{"n_layer": 14, "d_model": 192, "n_experts": 80, "experts_per_token": 2, "d_expert": 96, "d_shared_expert": 192, "activation": "swiglu", "moe_layers": [1, 2, 3, 4, 5, 6, 7, 8, 9, 10, 11, 12, 13], "router_score": "softmax", "normalize_top_k": true, "routed_scale": 1.5, "balance_loss": 0.0162, "balance_bias": false, "shared_expert_gate": true, "init_std_router": 0.00945, "lr_router": 0.00117, "n_head": 3, "n_kv_head": 3, "head_dim": 64, "vocab_size": 2516, "norm": "rmsnorm", "norm_place": "pre", "norm_eps": 1e-05, "positions": "rope", "rope_base": 10000.0, "rope_fraction": 1.0, "qk_norm": false, "attn_scale": 0.125, "tie_embeddings": false, "parallel_block": false, "init": "normal", "init_std_qkv": 0.0341, "init_std_o": 0.00644, "init_std_up": 0.0341, "init_std_down": 0.00456, "optimizer": "adamw", "lr": 0.00182, "beta1": 0.9, "beta2": 0.95, "weight_decay": 0.079, "lr_head": 0.00527, "grad_clip": 2.0, "warmup_steps": 517, "schedule": "wsd", "decay_fraction": 1.0, "decay_shape": "sqrt", "final_lr_fraction": 0.1, "batch_tokens": 65536, "seq_len": 512, "doc_mask": true, "train_tokens": 439100000, "steps": 6701, "dataset": "wikipedia_en"}
Below are experts of layer 4 (counted from 0) of a mixture-of-experts language model. Rows are named router (the router's row for the expert), gate (a neuron's input weights, with its number), up (a neuron's input weights, with its number) and show model dimensions 96-191. Each number is 128 + 24 x the weight over its row's rms, rounded and kept within 0 to 255. Numbers have three digits each.
After each expert's rows: a language model's description of what the expert responds to. This comes from a sample of Wikipedia text that the model never trained on.

# expert 2
router:137146110068133108148161152125104115084127142161127091106150144083123112129116127151132119108102158096134114164142106081140128156134112156183110177145095109114128165108069103075079148127165194146107144140129120153110104129139125153144155117155151100140139147120108117130105108121114176109
gate0:117084141125171134107093126137153127141140146052120100132120124137101163174097139105124105085116131093140125152118190132140136127145142124146142133171141123115118110112106115113124147101116134136089142101110120091132125143107134117112146131140119116139123178113137152128103124096146137105
up0:155183074101054124152157116151139135101131158113106121147143103114121116094101136130119099190171123116159162116153130107116128145104098094055130129124118077117137124157125141167176151110120089145141133136112133156157127105093156137084111136151162103111132144127102113124121104136129113134
gate1:122144089148166132142110125122128136073134119150137131136167118134126161119119156137124117138118135109095133116156141118132133094126118153161138204127135155139177139183092126152129137104123112116078116131132160104120108169154157123132162141136162079146135157119099164192128098186161088127
up1:111083107131172172144154132115137126101126142169149186140141146093138098089110155174121128130112115153137141111138138106099117112122105150128175184105143118130178148159126167141127126120125112129104122122144126168117097123146145104148149140173165112138130146120109160143137115145090130112
gate2:127125153140174101114132130132121081126142124122111102120144110091118122117128110121137130099133111113184148122149145106093126123139135146134114111103139117155131104149092200151125114119095145141069100114156115095127174140160177111118110109117087128122140179131142152154148135151119147099
up2:136125126141158132118092131151099088135104135153115116114073169145118151095128112123101134061130138128160114140143115105118115141136121098134102102147103104143119144102090136134141114138143145157102153109111141099116118176133172113154129110110135092136131118137169122177127166166081138115
What it handles: Personal pronouns

# expert 38
router:142127123137120138140132083169080114136129146118100187123110113123121139162106168174163091120135155126123166156136148145128166110132136151140106178129139116135154137166186121129105127075123125148161135124159107149120151114079130137101128085120098123103144093171125094114102064126115109151
gate2:124157160138175137131111139091121123086176071162159121134159122146149138116101098145106143113116101118130118140117125141134132121118114138164125115172127144156154097106142158153157131117184180121140152162161128161126188095130142130119138105140117098152109138047136135154144123103127085147
up2:137130131120084117112129152159149133089123111125140144134127107089154148150174102126172113090156117166126119113148117089112175157139139105107134103136119143127139071112093136172166099167117109094153131131146158142116137105109113129085101105103116123138158139160112132144091133166127156146
gate3:127100180138094147144138145117126125121130099130181160140129119129199101088150091126121087147119107131135116142166176153103121136155128108071095159140136168169124074121132146116123184116079108129145124172159133146128096107166127135126149139163156138108114126162153125106154111118142111154
up3:151131136103120146106149100095125150106151142139159165121179126096106122155143112092143062134141153112162121153098115174112169161140120102124140117113116116077165134108089124161099134133145128167157130092078157118140136131135145150150120087126144121114172132114150172130166135131097113159
gate4:094099134104145148082161135120117135171116118166161128138095108186106157096157123073193138125103143138133122173136121113095138129140162116153107125095182097129151089138128123134149134133148109134096124119150107136146108132173136154117128098121160138164131157100148128148118134158094108128
up4:123116149173141131129144128077135149120129133099116145136175111099109097093147158097162106170149142135129144158178146117145104114150123157123152151109123095125121125131153118132145090118140117146101190155091114176122060149129153115071153157101154127147116113118130101160138077124140166134
What it handles: Pieces in foreign names

# expert 44
router:142107170159153131155128110112138182159170116131109084120165130088104173146188108154117100186105148091136133124155143150131096102155089087092126151182153158142172142121149123143116124149087159149138117116118114164152129121120158107141138115137138133156105128126118122148105188111109089103
gate0:143108173128137138145124108117105088156146164131152103113109096133126137087134157135107116113143171145140134117091093143158167184094099091098134105138128129088108108088142155137152130137131125105142158117128131120109140106133124125118155148180146104126095104149141133129136114065098108153
up0:145134146139137131129143156147101124095150159101138109082079095121105144118187127098132116127159121129129071156104167111125155140139100156135120097148124124126134127087138157079145143129117176161111142129148124131095134152100137161110108093141153105183157099109101165104127147140094126144
gate1:086105113100149132086089116131138083128130127101107138143113126089121062150142113089160124123093113113105102126126064099125136117099101150133136134102118169123132123141104123126116123138148107114127122109127150177160110115103100132131135144156085090129103138119133135145130130145119139171
up1:126091186085092138130098146128111124128127126117099114092156097128116130104079172118137171136169118134082149109138113175150092136140148153133086132147104129105121146081172135136125106138109147121123102131119145139181128108138144090127146152131137156129190121130134140139127103106125098141
gate2:153109146111109160114131158147120096137164099152130105145125105146150136080128056118134111111155142120123104154139116119138112104129110141123089099125092121105092096099128127133129126121085108081116123144132114112145103065149139122121133132123087120120083119132106123112132125097123101141
up2:152122125125156148112105147156126055155094162137105105109100106102175124140131117108129085157106152129158095139128118122141130133147147101157115121142186146126099156166112115094142097124144159178123141141140148157139110102130122104136161139137115102133123130156136118122127111107155090096
What it handles: Second piece after M

# expert 4
router:064119136124152106162097117171106091099150130109117090094124142083143150096140095148123121114109122084123125143145092117145139164123132130152146097159152150112115135166083167149143119121167096087088123137151129146096116146151118102120151165125104156121105137138127091119135165102104148137
gate0:115124139158115103148129181101149119121158095118108135086143115138112102092133121113115137140153179101166168155124143123142098155092121114134148113145141120143173152095127117133134097137123162144091115129135145129121142126125163130128105164158099173128176160105119095149084089126175095123
up0:097140094130150100134112142093133103079125109115103100073153141142117131083106146134108166076106139113133081096129114180173142144079093108119097191109136122153139152126119126192125135097138140120144133092139102140130130133141165097147122115175109152131100121145104102130142151105132128107
gate1:128121136136132191149124133116148142116147119121139123139093143168169140124145114152118112112110078117105168102121112105082075149109169110144141124083133102172138126103159174128132144148150130135124116159140106106138128167162090156150146136087143150133158138174138185133101130133130090122
up1:114149089127130131106136134116152130132145118134118131107129112120105118161153136129104146183155130116158141117108109171126149110133098092111096156162125155127157093093101137112123102086121081138133156114149158132123115165141187152119143147140158153126078109103096078119174055137117176074
gate2:122125124117131145141155151143110106141156112101075121080170150124107165113117159100147094167148136109133086101161148132159094135130129106148119114095095107110132133158129110152163125121187131123107171090111146076143128122158149140070133117186124123144108129143109106147095133098144129092
up2:122136150092095124166110134156174119109120093123153124123132109166150158141155111076142104114147106114137146105122112120145152130133172148109123086137146144114123063089112150165174137151098142153133147107084131145106138121155135133114157135121089125099120141075121129128182106138151153125
What it handles: Word-start fragments after C

# expert 15
router:164140114154095112154123111117159114095093078089148116129133175092100134159118135130106116092084120089141113104116129120152120141126180135160118133162136133109146144143132103112119152115132091123175162112126111143108113139144076170154101092119126106121145112107152132132127137156167164118
gate0:080113123153155142092090108139092141128100127126091120128114107105135125122106120120114141147129127183122103139116118143091148105156113180188146114136092120093128101112126151152077068137144149090138127134145089157138099093171151134133118167155150150123136149166145167155130131146084137133
up0:143141103131109120116106152094108121082097126096095159095120143127135103153164135121125099108115132146141124132161146128124104162118114121090110142133171141145091139183145114125123114116086156145142142105132124136142161127190175116132133066127132152124089122131157104192156119133133129118
gate1:153126068139190112081127132102123147165138116098124082175113161112116136145164177127099118081150106138127148123160156108109120131135128129139138117120127144189178115135048104172122120161132113134115124124090119104161102142155187131122157130173129165127133131117152133123106138138100103133
up1:140119097179147156149130145094144165142110152164107142108117136106152174115144157117156123155134131138102125113130125123134140119113133106136121138086131136108118139144115108122124102098102095097125119135146164115103103154118112140133159135131096098096108150112114212078115190155144147127
gate2:114162092128128075177131131050122141152128120169110080153134129146156095105147132120090147148132129121129123120104090152132103132098110129082166058130123140116156104131096099141147140123129125143143088134156107132122124135148113131128130122141120103158121137136144127097128169110148108145
up2:133124152128100151134110102147113121110089121097146112129150134154110105161116121096122132129108095145116176140120117100098146136146157132117138086080098149162105087132125143134143108106120096063117141124113120103104106132123114156165110082140154137143103091124115151102109120134128145148
What it handles: Section markers and years

# expert 56
router:122107123161100101164146102081180147131112083167142131115170140113122111131113123122121122136127105135107127105134093120151144130111163109145139123174107112070087125160107168106128137159163116137128137104125122118153095145146129134104166132097099122110099147122109113119145146115111137115
gate0:165160106125143106106155091072100092096107109156106136120130126093140116107152128124144134150123079115136144078130096105120145108148142138121126128178093132100104080122193123129156148125131150139141105144095126101126110109154109058098133172134099170122075127147123150072144140111152110141
up0:110105140123138127159139138072123133135111131139132114129127135127119116174122107125086132102125129134127107110142129110125026129134107141125104176128103141080130124123118156146127137131090166143116074142161141121136109185147117135130119147113137145129104109119128125104148124124140077123
gate1:134114112112118129133129157137148115129119150156101105120165135117146119114125145159163130135134115132126151103142090115142153101195112127148146106136093118121100083167097113127141125156100103123116144105132125140148119130112139129083093130118118098139130147121093158118083103138139134145
up1:112123081122122133142165148125092134104115128136107116114117106108139167138094124099129118112123156139103146125120115125152094142107123142161133156103158114113128107084093102160089164113090133108099149141113132156090153155137144146123108153107170098121139099098091133144116160170115126144
gate2:128137114109131093133137125125141093080152133118112114127170066098125132120110133100136119120158113119110146141137141118114155103140110162117145121145120160144122159159120166122130149138134168097154136136162161143119163093127135127146133159069140119126114156107124159146130170137123148130
up2:116093166135117130151121127117114127142087142129136130141101128165133105127091124079146082115138136159124132148155149182137089140082114137128118125080113127127128120131065095143132104104129107106118138130127156133126123169102152142101116118156140123130157111141117117107097116110145122135
What it handles: Word stems after prefix

# expert 59
router:151115177166128131128113138148102116132119149129131151119134145125142141137142109099121099144187123150111097134166092110112141128166103106119129140101156139143079116131135145135110142153109114097103134179115143115122127136134129093130088132131147150138100153109149131115136139154107087123
gate2:105148135131158103128125124145118131118138120135094134101149117160130103133086125083152163155155112144172168119104104128084108158144163102116188167120144157116122129115121087122114078143130142163115117127098126154095127073163163123150083129090121131185172153149197145125094086138147121164
up2:130122115121087098127146156170132115145154126139169125152114121087104151153128149132114131091087098101146073169148144143142114121118133178128137112098133115153136169118071146034137119140116115064116115087106138146141123133114122113128141146120115139071121098129152127108154137118128084114
gate3:112108092109137107101142140148045105154119135101068148101121115151156117163079127108122135121127133126175170133078119139089161158105109170136155141131120134119119142175106114096182156141184121157115127147094135124115112127141108121102129074120135102169148156128143097136096068136114128094
up3:156115183117126136117131099118123108128110112143165148105176166073150139140132147132134135133120133118155138147115114185111087103127114134173112153120097140101129122126092107129159137121158136185120110060127119136170145107133125146131062100086129107154146148095152157151163122114156154127
gate4:134114088132137120110130151108160155105096110136143130158116105130115112133120129132159125113128122136122158132190085165112159197135130102115097123130118129094145130157130163142144123130139116174118074098104170093107089141144130091148119081121133134119091132150121144142088147132159104131
up4:111133120143104182130143106143136130102126146170127143107147126111111104098118120092111111100157159167179112092119142121138115115101101142126139153149129066156122122130134151113111115109079131110157131114106108141119104172090114183127122147153097168116148096175198178078131118143105140106
What it handles: Second piece after B/C

# expert 12
router:134129142110163139139146126116133171147107157153155172149150087139099080145151119093117127115202146188148147124147101148087196133136177133102092134131125094138129093136164121130115108158117122137152146145147152132105141116096137149143119106138131161112127110148136137107113096191140117167
gate2:167122167114164090143089167129151126159104144149155150122092104106134109097164165107072162118116105104124108106129122118123122169105146115105131163126117104164129141129146089121136131084120135164148143156130108161118155108148167105167164102150142142146136150121105090117145129129175092128
up2:150112146103143165142137122135125084097141119133102092174147136131152105135120170111140165089145168136112112104124101148138126120089091128131095136156076119163134130154132098112145130157043135077115139126121138167121122167109126169096122118154100134114145126116108098116121135135112146159
gate3:148116147151144172175141108139117129141064164136087144136154095136122122124174133131152100143137149121151149103130144129153149172154131162089071162135158143133124129135123151145124091132129134122130135136171130145162118169100103165127100090127125100170158117130138139116124132160095127155
up3:153094108140130129125092138124124083132127154137141106105110101112079115143109096086134159185114116124146124132108120138127150138073146148071128132137139132126126134144130118089128125138103114136166145126145100139126157154142127131071121112108112112141129116180172139127102112138094157093
gate4:165125150159150098114145181168111132111120182145137153099147115138104074131152126106115102097140128185122151121144118115122088134083122122123151128150141096114145111096115101089118111112139181106146137139163177163166100131132147109118120165126143112142096133121107083150170123126124131125
up4:158105170129087133128102112146122113122149164113102119125132157172162161139103107153114100136145130096122150118111120110106127076117111126134141129162130159106093136111125107113096145172096116122121118184096132144129129092107099135158087124144137157129104115126125129136116126112148137150
What it handles: Hyphens and non-Latin bytes